config.toml
d_model = 192
d_expert = 96
n_head = 6
norm_place = "peri"
norm_eps = 1e-06
rope_fraction = 1.0
attn_scale = 0.177
parallel_block = false
init_std_o = 0.0551
init_std_down = 0.0636
optimizer = "soap_variant"
weight_decay = 0.0
decay_shape = "linear"
final_lr_fraction = 0.0
train_tokens = 591300000
Below are experts of layer 5 (counted from 0) of a mixture-of-experts language model. Rows are named router (the router's row for the expert), gate (a neuron's input weights, with its number), up (a neuron's input weights, with its number), down (a neuron's output weights, with its number) and show model dimensions 0-191. Each number is 128 + 32 x the weight over its row's rms, rounded and kept within 0 to 255. Numbers have three digits each.
Before each expert's rows: "raises" lists some tokens whose logits its average output raises strongly, later layers aside. This comes from a sample of Wikipedia text that the model never trained on.

# expert 47
raises: "s", "vis", "ness"
router:155167080096193111105100130149175077104086104129173078151075081091139109079119118078148156131133143164121109101094115145111132129104131134141048109132166122172138113156129097135140149136139123152161144202136121179130148161155157146107094194143154104139121180070167100076091126111105155129138091138164140097087110141134109145076093122183149121115102122126172169190075116125194115097191167108209165151204088120136138065104120153097121107105083066094128095152120110101114142140169088176063122144139133143147144160138154102104121141143165185173146192172111119076152123131144173158
gate0:094118163191083158125169137110151107154147130111147091151098071190173146150158112090106071131109126116159127134096105094150151133105146191152122130096101134125106125202173123155155130172162107124120136153151131146126123127112191140184146150140098141084098084090150102128152120108129165188058103115095150102153147156143080101156085165103098132102076106120059120070055138204136170180127124067107244123114148093141114116088094177149117153130145103126124094153134128161079173082122087161191166098154116142164141135121136096143105065094166133149112154149144186176165159129113135139
up0:094086097143114127126194122143108121090137079063097130111131194156173128102146070155141116153124164069191148062109130101109122155165140157142143159129151151136131122146149147126112071150184115149142156104111125120109136161094100151102105140123128095133130119043070132186169173127145160154080067099135107097112074129100143145165003143133102159165152127168101146166116122166103142145163120160148117185146148130113042187132134157117198148112094139150100087145137105158202149158110140113129128144151083136182133118145120158124128096119100079104086081052124127128106158161115175085
down0:125172162131121107131090104088124143109103118148127147184142173119213131164097120143110117082108190111075160141142119144110134165151133139128097111115075110115109141155156055177095072054129141070108141071079119102154087112110118088127140143119124149129141095173093132134073120197128158169113060051147192130160112131145125096068076126052140155115118168088093103133091142178160131150162126093185202129198113118121148120104125136078074134117105120106128078119112126137168087165157191115182161133112120173121198131140157084130138124136173159106152129161158119088150116126119094144
gate1:078134169087159140094129083110161114105147171122141111153127146094158092102097083155091129140157116153197167125127150160148103149146120138126138140152121126134164112117151082134103143094126131140186213204105129143148112150105174107102135140066133125078097176118126144135146171098115126162168065175143110156123163187124127067113089188158133060126044115119137163089132168160129118132109131080090104133134124091164189115156112170129121088060117068070187157111171194095094097110094117084092154132078105117134065085148119101165060118128103191106098139152116145139091171126128131106
up1:113102143115075132118121117174089138105172118097142092151128152170176136149124146135145128177159155096191100120071209145143115097165153163165195153074153121135173155188099142134174151058154133177167111133146142104134113159155129103128054165108135147113114137155132105184122181157083175134148155164105048101142100165119128061117130067091135117105150087150077139110212126186053094093122078145159092119125141138086123121113122122166145119127117164124100081111157138127135078116158083116116079118096112175102118166191087192122128132169134136161099151080148175132106113150142151163
down1:155094182120132163158142125134172094090110113117134122095125132103166143073083112168075133193170155122111095140135101164183110125103129117144150075165227146167209174076164106145134126119064137151138104136088132114130138091112126150105123123164090142106151134058100159117112124111099151182131111141087126107158172178148097143166085208141104154127108186135097115087146137150076057092153136068140095140171176136181105100084145200102108149145175081155151110095118218127133083123115065137112090170120082126118095116083124155156126138192137162147123127139120119154139123150122117097
gate2:121156115101139065105097123145202175170141166145131181111117076147131131142115153144135130191109129132146131172151150105133101107143148108115121081100155095148076138065091095069145189150104102136152161110074167093161084174114124144123075165127159136174116128112154106065123150143114141120117134045111120093123087088162115107142084206140105138161125113109148225160197102096180134076160191157155146170098142142121154081127087166059061095101122159146132191099133168131137116138158127155116142134080065076125076139121165111135124115145157151117107135171149161132156138166121080144
up2:118097130135190098136103162144110131110128168082153161113084121187108094149174143119127144100113159117132124121141152119146108121128131190118110127168145089101125147115112189160159149151146135159092170148149121144155096083155095152094113152064163075110191131085110157069133106120132136136164137139207103148104155184107152093189149083153147133032178099125135080114155127088106141146144121148122086119103133068128154140155141064135210148128162076131121044191096122163099166096155156153142133090126128136117095093081102057166136150133166101145164091105102141096123120043187167170
down2:128131149161130104167155159150146165083147117160111089089131141100184137140119147100117144134156120072135179119127134109123124079136124143113115084086121089082144091107114119105127125197113150080118108171075160129081141118152157124133143112150083093115095192059127113177119144123098054097156079143099119163190096132147128133177134153181148173164100038179081169145138179167129152140103112112159092149120188083134165168137160106079130123152120163168094116093084108138127163136094092074095111151091103111115153112158198102078115077171074100051114182111180110179107108126140130081
gate3:148142101139147089143096158106126133118117179146083192110044107118151140056125133091092097127132112092149090144068140115100140147114142095213165142103105080092092120109099143171164155157098128196122153134146090129114142156102158202153124098178054088121158141120106097140161178151145184129150140086158100095142132125152123162148126124113107119038140108145157174182124095134077145121184146152175177184140108139101118082117107135156092122125073106151155096147116089148121123073134162128104108184107143139120138153081080164177117123162087073100153142068101126150126082156151142042
up3:175095096149037146090110125172167094165076169124163188184142128130155088100104161194122091120128149122116144095062111083112104118149085098129068143117168134179167143107138133107143161143178045130153117138125092140135124108159129203148170100112135120138121110110086182093137101098168133157138179099154141124132163076112127105151096126099165143141119135136160082138092137094148134128121131165177113120064100098073143118105091146162111187100114085219158151106133111142126187140117113124128152166134177128069182109044129098148130130089103135133118178147126144179179152107127120057
down3:109144167149104092104115189178091113068140125164128188114130125109174108159189147117102156101152119105079145117183156161135168102094129084073112165097157091161144134114130100091109197159192118140139122136107146100115148121120173192120108113158110149153073111169155109104164150076100102163175135132155151125102069119140141095163101088094120128069133105128169151152099186134141119142209169133097143129139144144090193164044118122125089174038146084134154116089204131166160079127124155108121164178111162100121116148147140112199155121144157181115062129128130119103127153100153149141
gate4:093070120133115153139161098114085120135152153185115083060140140146096102106154103133112154115134103132107063093152110149079169181158087131136105196146068123161097117138067100076079149119093163189165102107119094140143114108177119157139148162110118164131115116111109214094130081135069082089133145130180163119147165101170097147136087118157137164120115149198176164125155141071191156133085142144163176154103088180110127068164126103089159127117158108117102177164106107155127150167107078138104077131110138116157173096125082059131128125111144156174142164117085096135090120091172186128
up4:157087093160111127134154167093106134149100109104144125134124115117113146139075092141149095101054108087183098123103135126102116097107127215116128133124053128135152162163127132155145121185132080139101126111168087124095148067045099175139076195122129119138158186117170075116136085115137104202126111134126182143145086178153160183089127117126161105180147145138151101187118120104166136174127134153089126167155119144136192145105044180099135133119176122170100144128084117158121144135130133142131098189175128130101107169141165169184166137108181094150092105088160139139161112116119225122
down4:072094166086146167143178210100134124102142137079148111111177109102125112155125142151119100084113119152162107182101112183071186100113142142111130075087147118122155109129142121142133101100108160117142122172086109119145139176147132084117127141123080139111141191091111090120098119115141149185124199175140120120130147158033142146103143158110118168045105186126134107140181131138097081173168127146067130104132108134132168110110142106158152179118115175144161079104122117067113146130069160178126162168046169127098132104079137144145102163114205139140183154071176175130102079129137146137
gate5:100141121064110169094101140098115097132088133107160143092116132119137168125124199123116112169204156126168122059150067073091130161093093128126167100168093216214141090173127105101136123115143177150078121122074096072056098161115125150154135116161037115139107144132149110071117094130117125036138119141141095169116153153070089137101120137134140116119146169119118147176090099083131133100178101162166068135127142119170075109160121125165163181091123079109104152141175153117168141134055112135114156132141115139130107128181155182137150157102123135143136161140154122107145123108163117076
up5:119141167111180144131132129146161067150114108176173124116107081115117144106149126168099099122093097162189066111133117069216098051166130140164131174072103149131114099107139091219073139157104134116107070163105162126102161106055163120168125114137137128108073134104157140104130161082139135091130163170088152136121120140134114104148159125140158150147096086124183099107072126126082141094082078149095062168128150173123130141091117116116123130088120109119083137177158167105149112161076149092083145191125093123117145140146175113170114083119135128097148127106084132075091187131138070203
down5:117122129141146135140164168156143184182151078072075079199193078182222070074073132105124086116140165141135113146126114087124156127150121132113123174111110132176133124198135126065114143077153185162085137082093122120140140080124133118121149133137196099140172103144163142159094119123075126155159160139114164119146120160118104160119123171108072133099108089144177133104120173183139148122149108122100118132102148097094182117129168107089110132180153092113119091133153123147097133093087163160113155146077114081178139150179162056151192134088160120133157092118117105108079156137116193150
gate6:148143174110156144139137089126106087159075092154068128102112137154160101129080180171136187123098104160128157160139122136195117188122110144139074162129182159103127153136116168120126101162126139161155130145163180110128129100135176132103083105172123133137109140138157098136127162120147178187192138158104115112141132092190096124123143133170163113121082142131106125070083109118194138101164110131153070193082153099094100129177230011153125140122147162150199163149149119160112175150168072170153084172133149146136149127155093124069113107132100128112109170136156113117064130107130156110
up6:114153054140123065154118085115105081099091153150088169090112118109104146128140085120064155135137133108113084142201130126126121157097122137076152131151134099095135146089083172140203132124102105138126102072122155073086139146101135153093085080061136101164076143141128109106138089112069135127188120189121123107112128095148157110176137081114127095197078115061150113066164114117066197114089093120144120120079117123076125094114145104159139124130132144172128143123092149134174143124142143148192148127045104130081111161175164076122085101127135151224139084134145129098104110094120148140
down6:119118154153109163117078088103123115105109145152161192101103117132149142161152125095118130118128162108122136129134113154052119146068150138118059141111136074131071133142111136108218081132147104082170157073198133139105087135115150077100080135112103150176185150118157123131092175170060110094181134101095101168128106156169148132120092120072117084131142098104126226086129119123168194121100132078143125180080139168130067059151136111147098106095163091141120129162151183082110133099165139165148117158118125112166147138149126095134109129075194135193119148132130130082110174084091099135
gate7:110073096067170171122131125092122127137103123134161151160131117176114186080135068141107086121145097145151129109160117109131140140140118150120096134120115114169073167135168144131076119142141155158124121097131166118080190096106149152169133116144164117146105146156165077086167145210118146153022140081113144127139077112095143104141161167135185144175120178141133115144133175153104154149122161068167079156137122089142128124095079182152148148154122178143108075139107215059150095141188147112125083134146087163124138114163128159179068125135152121180103075136081143191112101162100086080
up7:090137146088161136172139157120091134124107076085124149185124131163191134151160136155091123146150158077143099126060108074095119074109127195076130118129160149124122145114165178161150130087107189119093080176167174210194121091070143175139125133144160160155158117171164153113156089156171125162069172125130144096152114113119106104050155133111140152129103078140172125141134151083095157128105128150165066155142133116158075128081157159115168091157154066119148156105104188163137093120130144141141122139103161177120134116143124088143148135156140168102130129084182041131163086075142121163
down7:097072118120131151140142136106134117150151145134133152194099139144071198131106097144140080198152042106156133093186101103149149145203120129173144174149067114117118142114144138115113101119165104070142104140136150142116198175097155144201090080175158145176115107202093109116120116106159117090153150126102065115156060157096130120124138141162132135160114163095121144187187129131130121109101077101152121146111092050088126126181101077138173118161132166104150132087106145179099138129088128088197126088134083150124162121108135122142125081164137167185094138098123088134108104066143125160
gate8:108128110120092128126164092093120128130151116122117081124055179150082063097097049126112204131112154110126155100072105146130145112123166111184114110109079173137161115174140128162145108139193126132097169124166132069105132088150155196119114133165082073179096089128122122149102134139052149117156112103106130198118147109099114157123169153174146063137090116150115199164111087177115142095137101159168157112107111109111116113156105090068085120114090143131132144103109064083205107133161143166133140084090108101138192105112096115164092139117177093177118159164122195133144140081143155138
up8:139126106116087145068126145120048160088148097141152085140112181107157096102160117112178123126134139145154120142131089172118149068051139155114147093102091146086140144127006135122160124147137122132115164163145130084131100050123109178107119144166142141148136068168136169132140137101151106124077168141111135140125107136175159103077153128126177133129148081143143122172088134176084134114136070154160176106061178145111149144140126147198131177193096124147136088112165168154123090163054095144147113131136155191075128175166111087134121121106066141187158162084071120145158140147135128128
down8:109173138133111097204116194135104152115111070078183123155060134156118056124117077165087143114099100080094096160128073109109203144111133114155104114100121137137146090214120173108159098169152161135141162120139178083137105077050138174115126157168155119140061125110156169146156087077124153129094126128125147169077089107128074064150142125146138126158113163138089184161119159112150152106129107155108155082068169138100122101128153099134067122146087173079148126141182119103200128087165074115121095144145085129101115147147135108115095124110122082099155105129078131149143108113101092110
gate9:152156156151137150097078147089127125078053081103098133092050108103098128127184104112122075116121178136117112146083089137072113145070115100109118116162094175220093102138056117111110064129145185147161103139101119156132123165165095124158151110069080101100132133118114056179135197076105116112117147107132131079103129089118165151131127088107068160127166139122157206155167130126139059126153117145161097134134112099160130141098182127086113156130119138103140144110159210136123146141147073087123178114107107145092134154153110099099123097116174107165140177124093183136106121084129082139
up9:119123179157145161144156102125074111181149122141134087165109099144060094185160171155131107106047123145155103121051152110169100101135132139151110126141092119097112198115154131125154091129084127104131141150101104116150124117150105049149110167181075148074140145167092110163089081124138124129115115127135114111081173121134119101104130160105101166068106130136098070145219104132119170155168162130101147101087138096165118114186162104157122085105037126094104118104134081172059117098126108186155095071100122084146094163136097106088140125152147137155116175124050128137132127127137157053
down9:106097080095142138104053079126186125135108105091115104158170130129160129130149147145175097124070167114132134126161151159077119175124136131133134133141098171108057172080119131088142125082146101093142101095133097139108110124153107127202180102168068066176092145103109106148150146172151133149160080146147144157081178126140170203152060134139079054160125111124112151136094107140175183118082094191117091100154091168099142122121153137115100128132108066094147141104144160136063174121066128099124112110069092147185121093095113122078185088112104117084109066122098109131138102145093123137
gate10:193187121089146088170107168121071080181097107128162124126149133146145125191103172124139150088092155119096196070147125179145059077130182141150097112117180161155104136106103104131155197098086164098174163120121098129111127151112146097168154135099115131080138171144150178130102138136125117134113162138159176108109092135233168169158175099177106077102091166123121146141117160101121118174100124114126147166132112126124101059159116107125165075179173118112163138110134092125157110169199132110163097106133163092115106136087122180086159127110125134162139198103149077127104113076172131133
up10:151125198110100072133168134104103089149140114130146128123084125102148201123145173129111119175099038149080172134146148172138134069102149162111120150090154117147119074143149085120076183122122124106119110103139184068093174147134137085173169155120129184130137117118149110127139127072076099081137159118118119150128116157147110152108109153092134159123136129207078130099102137114182082106098123157093084165099099133119135111145047122135150160126136104133075085169082118096177105140051152174169154108094163163143073084163164185119082093131117130124140151190112080072157134172130181116
down10:151104117153084077076113166142105077110151139141086123145089151127089117133086091153156139122113127096163071140154090119149132114166130146079172102154112122111091096153148167119185120202177141132076082066139174124157123161100141125130146171140189149157135149140100120126105126093119139151121131122089158107133079161180145132142157156152103156163054140157164075138144108095107131067096148132135137088110126137102116098111104119159126073197240191086091141160158130097203137160160124138178082099201170160109121072149129147101128055146120085094132144157096155109099134170118078136